python train.py --num_hidden_layers=14 --hidden_size=160 --n_experts=32 --experts_per_token=2 --d_expert=128 --d_shared_expert=256 --hidden_act="squared_relu" --moe_layers=[1, 2, 3, 4, 5, 6, 7, 8, 9, 10, 11, 12, 13] --router_score="softmax" --normalize_top_k=true --routed_scale=1.41 --balance_loss=0.00309 --balance_bias=false --init_std_router=0.0239 --lr_router=0.00166 --vocab_size=10317 --norm="rmsnorm" --norm_eps=1e-06 --tie_word_embeddings=false --optimizer="adam_atan2" --learning_rate=0.00273 --beta1=0.95 --beta2=0.99 --max_grad_norm=2.0 --batch_tokens=65536 --max_seq_len=1024 --train_tokens=282500000 --max_steps=4311 --dataset="wikipedia_en"
Below are experts of layer 9 (counted from 0) of a mixture-of-experts language model. Rows are named router (the router's row for the expert) and show model dimensions 0-159. Each number is 128 + 24 x the weight over its row's rms, rounded and kept within 0 to 255.
After each expert's rows: a language model's description of what the expert responds to. This comes from a sample of Wikipedia text that the model never trained on.

# expert 5
router [136 124 135 132 108 151 136 181 118  54 127 114 138 137 155 128 109 132  93 144 142 126 124 143 178 129 126 130 137  92 103 113 114 145  59 143 174 145 137 130 117 129 182 145 166 112 141 138 148 144 126 141 121  96  84 127 126 111 150 119 138 107  79 136 117 138  98 137 184 139  85 103 153 126 121 161 121 122 142 155 147 139  82 120 161 156 123 118 103 126 119 128 141 110 109  79 133 181 163 108 125  97 134  80 126 122 153 106 152 191 104 125 160 123 141 118 105 115 146 140 109 154  99 152  98 113 139 142 143 177 116 159  94 117 113 137 142 119 136 110 129 158 113 152 127 112 157 142  78 135 117 145 153 140 130 123  93 142 100 129]
It responds to: Year prefixes, sentence periods. Sentence-ending periods and the first three digits of years (199 in 1998, 201 in 2016), often after "in" or "born".

# expert 1
router [ 98 152 115  88 110 146 134 118 128 126 106 137 123  89  88 137 156 102 142 144  88 160 150 132 150 172 108 119 120 128 119 150 122 139 157 116 161 154 150 126  94 126 136 167 121 135 151  93 165 144 144 128 132 108 105 150 114 152 143 121 151 147 154 192 119 112 145 176 111 125 162 124 107 146 118 154 117 130 133 133 176 113 100 152 137 110 149 141 181 111 135  89 102 158 142 112 117 136  96 147 111 113 132 135 132 114 127 141 146 124 112 151 108 157 137 136  89 138 141 104 135 134 145  98  87 100 106 185 126  84  63 143 148  91  84 142  91 157 149 133 131 128 104 118 134 161 164 139 147 118 110  92 124 150 134 168 165  95 132 176]
It responds to: Personal name pieces. Given names and inner pieces of surnames of people in lists, tables and prose, such as David, Win-che-ll, Kenn-eth, Le-vin.

# expert 3
router [112 165 101 112 106 127 101  98 122 142  79 128 164 126 147 166 113 154 114 157 111 117 115 156 174 145  91 130  99  80 108 139 140 131 123 104 124  83 125 128 136 148 148 125 110 151 130 109 113 145 155 129 157 128 131 150 131 131 120  97 109 140 102  91 137 140 125 108 141 124 137 130 113 123 139 106 129 129 107 132 139 122 113  96 130 118 134 113 110  94 149  66 156 113  80 144 146  88 100 158 147 122 159 135 126 147 127 133 179 164 135 150 152 130 164 127 100 127 146 112 145 140 133 140 142  97 174 130 102 148 110  87  90 126 100 106  92 154 136  92 133  81 115 152 123 117  79 176 127  77 111 187 105 156 102 149 140 138 183  97]
It responds to: Spaces before numbers. Lone space tokens before numbers, mostly day numbers after month names in dates and figures in table cells; also table separator rows.

# expert 18
router [ 99 133 149 162 101 145 169  88 119 108 116 154 120 113 107 145 175 128 115 112  96 101 134 118 153 152 164 167 170 136 108 172 134 112 134 156 133 132 144 118 141 141 155 147 131 143 178 103 124 176 112 109 133 147 125 143  82 141 137  77 110 173 163 140 162 140 144 115 145  85 100 104 118 161 120 105 145 106 109 127 133 113 122 123 117 107 106 156 135 156 135  99 105 101 159 112 110 156 121 169 142 146 112 151 108 114 158 133 103 155 137 116 142 128 111 116 155 107 145 122 100 119 114  77  92 109 131 113  84  56 124 139 136  98 125 173 111 151 148 116  79 133 143 112 126 165 158  85 136 111 153  98 133 151 115 142  98 131 123 130]
It responds to: Name-part word pieces. Place and name components such as South, West, North, High, United, and mid-word pieces inside proper names like Meadowhall, Touchstone.

# expert 16
router [128 110 170 120 145 120 167  97  92 124 154 116  84 146 102 103  94 144 109 135 160 107 115 130 150 119 135 155  95 142 140 124 144  89 116 126 138 156 120 182 128 122 114  68 141 133 120 141  86  83 137 124  94 145 143 101 155 140 138 159 125  69 109 115 154 123 141 129 150 124 105 136 129 113 128 119 152 138  98 122 131 169 127 111 123 125 120 112 137 138 136 144 156 129 115  75 118 170 117 150 144 143 146 103 112 139 113 172 149 115  99 159 128 163 138 124 107 138 130 118 117 101  99 104 152  76 164  75 134 141 148 148 155 161 131 170 149 172 145 141 112 169 146 129  99 102 151 114 144 143  95 111  86  74 100 110 148 100 102 110]
It responds to: Table separators and ordinals. Pipe separators and dashes in wiki tables and lists, ordinal suffixes in rankings, and football position codes, such as |, 1-st, 23-rd, MF.

# expert 6
router [168 168 122 151 142 178 136 101 166 103 142 112 108 107 140  93  79 112 130 149 125 152 156 123  98 117 128 148 127  99 137 173 151  76 116  98 120 161 136 161 110 125  84  97 116 145 120 124 116 144  99 168 139 147 123 148 138 155 142 157 105 136 148 144 135 137 112 129  88 181 182 117 110 143 143 131 126 159 132 178 144 150 138 118 105 145 144 108 139 145 161 156 146 127 140 117  67 134  64 122 125 114 124 139  76 110  93 116 136 128 119 159 108 147 148 144 122 129 134 128 176 116  59 153 129 112 132 140 170 141 120 124 133 110 112 166  98 116 115 137 159 105 120 111 130 130 117 131 140 140 143 150 132 133  88 160 135 102  93 146]
It responds to: List and table delimiters. Punctuation closing an item in lists, tables and citations: pipes, commas, semicolons, closing parentheses, e.g. (2018-2019), Clay, Memes;.

# expert 25
router [138 111 117 100 115 115 100 147 142 137 126 106 133 110  93 153 144 109 155 133 110 132 141 150 183 152 103 147 121 151 138 140 112 143 143 126  81 123 120 165  80 141 133 145 109  86 124 109 167 142 140 136 120 117 148 178 148 122 113 141 127  94 168 150 121  78 144 158  82 143 152  92 151 144  87 154 114  77 160 129 145 129 124 109 122 166 101 171 135 133 135 105  90 157 144 115 108 126 123 113 124 131 136 142 107 104 139 145 110 182 110  97 136 128 111 112 111 161 118 138  94 132 107 135 124 142 118 179 123 116  99 172 131 101 105 180 136 154 133 172 114 142  96  98 132 167 142 108 145 143  97 123 121 187 148 112 131 171 104  92]
It responds to: Place and team names. First names and place, club or team name pieces in sports and local articles, such as Scott, Col-chester, Wash-ington, NC State.

# expert 29
router [ 81 115  98 140  96 116 118 113 145 108 122 155 125 147 165 112 115 107 143  97 122 121 145 121 146 112 117 130 109 140  89 121 176 118 128 141 132 127 163  99 117 123 160 139  96 109 133 173 140 121 159  67 148  91  89 136 113 174  73 109 110 129 141  75 158 179 133  93 151 128  93 141 106  60 116 131 134  81 120 117 141 127  85 156 151 100 163 102 120 148  89 130 128 102 100 109 135 106 124 155 171 143 126  96 147 125 133 115 163 117  92 115 109 125 126 139 150 122 137 134 167  70 116 125 124 138 124 110 140 122 115 117 122 136 155 150 114 101 110 144  79 131 135 153 143 107 129 135 125 144 116 147 133 107 131 114 122 107 191 101]
It responds to: Score and table separators. Spaces, dashes and signs between numbers in sports tables and scores, e.g. the dash in 0–0, spaces between cells, +, −, ±.